Weights of a small mixture-of-experts language model, trained from scratch on English Wikipedia.
Experts: 64 experts in each of 9 layers, a sigmoid router.
Below are experts of layer 6 (counted from 0) of a mixture-of-experts language model. Rows are named router (the router's row for the expert), down (a neuron's output weights, with its number) and show model dimensions 192-287. Each number is 500 + 50 x the weight over its row's rms, rounded and kept within 0 to 999. Numbers have three digits each.
Before each expert's rows: "raises" lists some tokens whose logits its average output raises strongly, later layers aside. This comes from a sample of Wikipedia text that the model never trained on.

# expert 3
raises: " languages", "ez", "Following", "RA", ":"
router:499568628427512537461568552515548590475453498459473476437432410584492469445511483452484517534531516540435476469514547578343519503489383510574509485508411463532411424560567444525509395426490534426471479487470519496453483509534602497512542529505509451419507515438484522460562484473482488563
down0:536545549564507562484550495497464501435439447476536498511512489592501427421503534510506503457445421543417520589583514507505419430524503424495436515491467580479498492465541460386477463388500548534491517581489528490498428612531443495443575484475418458399487518571525481564483471484512613503
down1:422516502501604517455505490562482462475446536588427475517468494494611390586586521423449498445441541477507506503507547495569515578598444545465524548507555416544510455506512542563441600505546406489487506429505509654481499457426583495498519443511491543498526491450390520537472415541513513499
down2:469432466525433515531461582513603480472521552431539422512578513554482472509576508515438549457485585560457553457544454443501573600491469440469491487543540508569557480541495489526463550558482498471579427457427472462593506507577516583497471533445447472604559422450455512437460481545566463541
down3:507499581503571504460518530542478548528495602579432454382543449552593490489387468462525492469467531485538498444456498539477520418475497393489445501469561450455445522493488512495520424517453512485551512551490447549472474557489590514463559445526609510497480448527534471483501582530529510495
down4:489482453539484399502556457465498437505586499568493534481453522477510442489440547475518611532558468574562463561580505494431547483459518441509511520540523465497469585476491561553447425537552408525490489508528501498480504564489489443496524588596477500519548491425449480480439539598590464439
down5:512407491508540514646475571522588533553622501500504472470621560484454621552473496488439494442466510511550568476480492379515575606458591497496469511479543467412434528468510433528423637505530411469488617570453494470538522542465437553586457462443523544521414497578591518506553532521595521482
down6:508503566483459560368507442541559444433534614500503482463479483583544519576455407460459633500490549336494492559529419537517539503485495459455504538460531515520506509501531444539573493529507521564421486507614466461539638493524476510470528451438469510525483547410542593446535492489442526569
down7:466490525502589538554481612580424558502489511531457421519448496475503595465503621548517479411486500527539469617475460506487569455450497498511483556494542474530448486430491556565546474484607529519637472524453462530493521405449449444383521528573528511502564570498452557434531487391529512461
down8:443449483572531545480442549566467477454554463478471581446550459478463594420541530418462527526499521521423559487502468522482560531529519558588612551451562452574524432475442423367483564478486416486569507532513479490483382513493525540448442511485443552512476498498507463543476597460598523517
down9:485438430511565557503494487502548478415487549463459555551518480461437528366520501464501458518452489459448472489483476504566499543467512475492528438507462492506446516411503449553459449436587492436464494515472470558601557463496510426432532520495493508467615551485502510423544469412427476546
down10:494442501420439528578535586474434469542559454523483496400546538508437512584492489437481523545595445413546451464577535502532493483536609517427528519549513462502469501525557458488454497556505504474485590547426525518520446488552531583435528449544549569544487488531560490530581436439507469400
down11:520444445570430558493559453507558531488551573598472518443390380586410565500582408457485529480461474454549516523478503490481448605537528473459516587456510482491483482433519536537454437427475427499442463398485433516538600522526517507401503463558451450472444409411544486538446499486517414463
down12:533430454550476472465487463467507595498516468498512493439493469475487387473459535527449549561525424560497446483489387531466528475444522556430463480597597555459470517487491509468451539445479561548463491470409572464606456530576394581441500406437559443521475479541491535470434506441473535497
down13:420540400588556533485489547567467513527446523457492491522533527508490525521488413439534511435584537448510452499458576421539372574549482415521497535433484426514506425554541420486509533575553551484520488487481497549546445425425450464455481515426451547574460611557457528507576508467564576402
down14:435513533516480500542471564470481456431490538430369497441528474471573519459516577493613542502541464482569558584438498432459536554456366477539546430472558521577541404434472426450496517463474417465550502459437475562463565451429544492533470553479526470471519518482369575496478467573420479499
down15:428442603526482476455505477437462537572502572571489544559494484546526437532512480483381531567572545469503564443513533462373447539497504450466551486607360488520508512465485546492526422578549562432466473518537516511525510593531510566442460477556477450487390502589517603432526529551516505516
down16:486541539594553416440503455558430479501468496557406530526509442535488566550456582529548548480475425411515502529431573436506538469509540509479492445431561514527497500513518460518487569470522538448578533578499522417525446604507566442584540432495455506536433528536532500524515519442576480568
down17:510488395546488532510405449523536518535441508457618506537591566517483475493508418514466521470529496399460570512492407485549414438396506466590471507500522456397498513381457501555508491574577441464500398499458553549586526518498546502488499642477430505525519500553519552504422480556501508571
down18:576454540491533618536483435551454532581506455500501548469464531550437526467608483492490523602465592535470511550547537435497407491520460485535485456436507545501531508510493443510579533551495446502496484585536478410534617404466572446457562612496515571546549433529524463550524465440446484492
down19:482613504540574509468476545540570558548496544384489493478447530543596452421497502443500579534488467598452490453475462552496469480469466499528547506443510493510565490559432489553490534477552455451431442426548493511438546432523505434455547439417459486549423437484446420524497578530438535548
down20:490531525494538520540455484525511458498518463485615556435519561471459479577497482589561450471583456535479477526627446473456480416488596460449570490508527456478543484415576467532435505511464472576443590389499487450509467477455500488515508493509490507528493427476365488510481550362541538545
down21:614528561512449466500590621535437388452482538453457497532556487395499460471475519400495436457440628396514491482522460423495502526451520522435472460498520549444544522430595503493531497515521472513472469491443452509511517576476637463422519586535436551408495578455397509476462523469436484573
down22:591578601478477525379425514510511480562488467470512550553527458515483504521507481516495498472511570489487540493543471401437475476549484458424426530435435459580502512542400444544472384437536525562537601568511563496504526518483553475573532518421511520553499504459559494549531449452469445472
down23:625505457560463496475552519572429475512470562460535458514525406550435515533601414503541505501471505504537516504558547478523557407412529352452575485488577522450516543501501434600526501544544456561568510503477503494475512464528512538402544463462554516600532492521531555450573529475461464537
down24:463444484467506535492566562482557495405489468402539511550498639553443469508543560513514531485563407491531481525436495576465482503553492421576441494451424499554507510507415516496532503517513531528488455523494535576524471542519508501498460479501412410409402603500490401485463386510531497477
down25:470514631493454551502507486484476536550534516452516468540529499445497497520560609477437437492457367509481517444591398513511519518534506526386554419466413579434534419475472548460443563458523525578538533529467517502565541418465518462562415454541487481464551459442591426504443550503486497498
down26:531565459604560500468502498508517505489386465430509541502562490472468525461533472467575501559501562503450538490577494561526508513467449413673446510547535509497478543513542401435569477561536521500561472482492523500438471529465552428553400491598374576558439418492486459496515550529427503539
down27:463592507445405564517489519452524533511453464509423436437493455483470392569567522466518487466481554495498517466502501414493480462382418545516538482480505483526485494472492520547502495484470520511461474493519493579501531503557535464436429483566452407451413514560510505562536581457381489534
down28:531477517489453497547494522446545506601556498602477429481616455531545493501370435556558490568565579428395491470534458541470437501487446524539491567421430504521437485482523507467511533511501510567512565514522469501607502562468580465492498422588519554546521504515583552547452542498563488533
down29:522509505561436573481518435522522420584511480621566616466450481505538464515587472497434560418484511508498505555478498452493551401555491608422525545452472499545486401438549437527434525533523421489525554552532559445449529499507545478548514466515545441482530469548545508490598482520469481492
down30:408535561454496546482570401477512544527538575466530495572476456498505432583573495486535484472443389534521492484526393446505529487433409583475479371443439488498446568433475452495554520533505433507438472548493520449592464399487624534470520413536486550498462509423524550475518650509513600512
down31:463462622588489480581472448530401509425521426542582531518415484547525478471550557494409379487539545647562523530533467509509527470493566446486418498599502492423423535528533427514543530607446494527422521547407460439457547471568438508525500538483526501459489505492549508485608521442489509499
down32:511422457484494471477462468483508464487537508485484465438499471456505510481508520433573535477542502474552575484463454520505466521525599663500468472454530529483469439522483511535540501458558558523443385521488545515538503534528599487551516559445466484421527567465473535426511495459508373511
down33:468500537501496493412510599384451510513413533472483501543512491470462510506510470519534470501553436562538660461533503490507537479411505411473525560537507542405543528453573533570510510472557430399418535523572499491458414433542494477449534536600514375498526599472525474543600535458458485501
down34:560474441538481541522494489537500481475553440642499561560591520580496550480546517509524466480590490451521511454436493463501525502534468576393471598454447508554433487460494403522572447511508527454518532524558549481469406571461545472515486534390535484523503534457573509529549399470478466487
down35:512585529494523596574412546483536483485438475517464510460487490459468421511491479561495484473503438499521536598445534489472487625454565464419490462510450545505431558540467516481510498497496452546594568513514489417425435524479579436500446521531502545509475495543469565447493492568491477477
down36:528526571454469590517550322535430525497434490534491367565471476406553503539508517502550454509432469430487527516533420366504493573601485475476552585489463427479506515483588507511584500466545424444454500554544496468507425516540452439477545484576531408450394573390480518517515488581549519589
down37:515562566495537501450446521520543541485475460408487565455548505528509421519521478517487531583495487479499594560535613536460547531488456545444492586510410531595571476599473503501504495446549518529483558525445503510535510566547464508605557495504498551445445519624454470446523459492505474528
down38:489408555489495540461595531489521514558514441521580523467552466445474498417495577566422530553458437478435572564481464513455585542605510609507522504472492457620434515524539485537501593432476457411515500485476502554494473491583507433364546507536492443550455516463462509436490479451474549492
down39:497497463480430513477469464478428587510445490469517476579470613467484577512583557479502582529471545485536530480490489621498493493552475482466512630465553504541514409395522540482470398466513521499475556532503511439525466490554440553414478522494498549529546489546496492419526522426425466582
down40:524522447561568499547575507524483523583456535487511504423461546478468415590436499530540478467437547575560556508491509427554521503526424457426405560507571496524527533495485488527500473452483539574532570560453545462400530569553517504526494527480488516415415449562513548567446590561412520457
down41:420566495579425515507576437452576550469517489479491496472549493456447525522445454478556505532505496467408499457589491515557461512457491524449505518452487480448526499490454500559477427521527472540566454554519511409509506546413499578451504556516460496442581446561530516459470442482527493535
down42:466509529544459469578512436582504590472453472507493473464500388445427472439577551469471428426431481533463491437439443532499492516489559504468542472483530561601561561560412432518497489554524513431558456511498508534457550484562579497576444596440521551487514600530445495594460570521594490501
down43:473594570443472547491475572407517507589439555529424596549556516540514482537555516457524476464479461439445557456533451510483543527484516461517478481457521487404526567486448544619567579483416571429472545554592505503456517524468499496476497559506492428429448540448442539507487496546484543514
down44:521595585563522527469570545592434428483555469431594427524474452545430381498495495462432517530403468505523460588499452544400535472432482523540443444520564575566476568534460518476376420446454544459473517467532490535529484522482487490499506585494507450452509457482582520402523530401619542576
down45:528486405439535584543442544455418423486443570499494495502564537470542468414510563477513581493449544469506515507556388467603453440504513601510610514431550473504430505595556530583572492436434415516440536478572454536537416619509493375433520485526485501439472439489516514430572475446498420535
down46:537539510591585494494472384403580545555508527501468534596516529466491467589419576471531524442421423451503520524395519489550566564524516521565547475512514473492554503574638401471498465481470523487538512429541521505608568519467547502433469525498562570561529522542449427439533477498464466444
down47:575505513527461532400461456429553461566503552515546576427432516501521509451558514465520490462417531449497573459602545499531523434498567534466501532542480495583486486530399566567514391491509421560448596462470510554487504577478487524440475571483490488476517461555515388515547397546550451524
down48:499524534498556508493365388585534500465570505572539558542551456533456435563555576513465527471547521488508527534469518513588524530478492533497471488664595563435493512446458429492497426459512512515487502475552521492585469437434565495543562517543501487516494414417480503534513498571558441603
down49:475526363523421446446431524474480548537517521517479585457463486499536508486565517576499513531478476623529590481535529500430504559543440494569443500491451473539533552505463560405458502457500436551450508471531592514461537546484443444521510438467522501430563434429513492554485599528469567520
down50:521546499435536526535504441586415546454452551532513508516425505528376482439390540590478497599501514561485462505512467520445532531554510540541565547490481471503446516482469432483582430510488491425527467581575532602543382545534509522524506546445554537424483471544473569481450427465469556599
down51:506486546460469420475461530512558516471511474563599534425454494485576337491463467594542504546489426551543479625499599552571567430609506526536504572473516506523601502591468528530452484441425489466480438516504528548528548402501465484536511487451420493464501383516509550563495546495451567515
down52:527511516526525423529523545437545558504464594435474503493605439582641386543558597596491559426590481450582432498467479490470459527504496509500477592560488488435385478482492556465577460509465407521505494516409534521516532535404488426425501524505554394483523507477453517454477535540599507520
down53:556547615536511484453496477424512509564502615507493494545495532511554459511400456512632492540449513464516488432540521571561557480438501559456507496466513413440486447528513493474449420475496496404473584524447580440474548477449441494543510513546446458492539446552566458418505539493395476485
down54:468509590516424515478411449515515570447387504480509574474457437563467475484428368524431546530456519505494553485478600498495470501483437439486580501524465487557461577554493438362450475510501437479414427468553501570529522430510466536502452544465535509485584542491525516548445428506515549575
down55:583520512424541469565463503463550475494429637493565597548536554548426572474474501575510501576446544483576550435458627552459578512557424500503453485433500558559508519607578552446475461514433481420485509532492451502480541445539411429498458487521562533577465551476475495474473480477428383427
down56:573479448590408516480509440519443497390563558399453495510462564497408483583548363487541418462487493557358504484458495508512505470574522394484456524501531588458478507606458477521501469520469481528553488454466549462585488531447566508453559422535560453531491411496476550535432563545486512506
down57:461504498500513570417451623507436566538470391481534512471529427519475387544510555472534538469437579502451476458433491558475523505550484503578503539512559452458538495444443533512556451449682507481516581529523463489565442490432504549518437488500518469509441550471463489433471528582528534491
down58:494543528373501535407449379445525538467525451447475553518457541502430568540551493522539495409480483531392499603530440403525468435475470634526494574518483483506491476529597504535514427571507593501518517529464534490499524567572546461560385469481501485512465477491495568513519428428493550479
down59:484481565446577377454564411535509448517498577567496550357571504503496471591523528465477475503471499516427464493559465474385520454455500536509536504458469462542492525513486483513533501508544423572507554471525460542487475508583594475616555515525464503484546525447601545443538533478491466525
down60:463555438510500459390526531516467498485443472497463518516525527526522461547536573503452524422465490480537465450551486515480493477417496555455438475431428554506462446519512517461576523528562544481563344490508461532524496421489428509464509465495515483470500515543572457524448396617404544506
down61:509455467475459401521505594442475475531493451562493441491616494438579515446583470554518525512624538501550486484522478419544529533531435522579525448475519535526499525508450482419559527485502547589445490535513398494617488453460496526524538459478552523539559453458505519562509518534458535480
down62:489545606505556508469512525553556448516459532501467561501446520526485541600451543496512499541492460436474453422523566529563492499417436623448445562543485482556552470525514552509468510487503524472518483585434550544470426517489531486563508422552491474491526468565545494486409548540543527496
down63:485481446490418506538502550626542478566506523544550587530493482495519567414507409497532460603498497528469552562517484476511475496518544398510481516591461492333467535479589548485430504511611486458504497497453407465511538475493470492440446502490535527576530473524574505455517519479471480491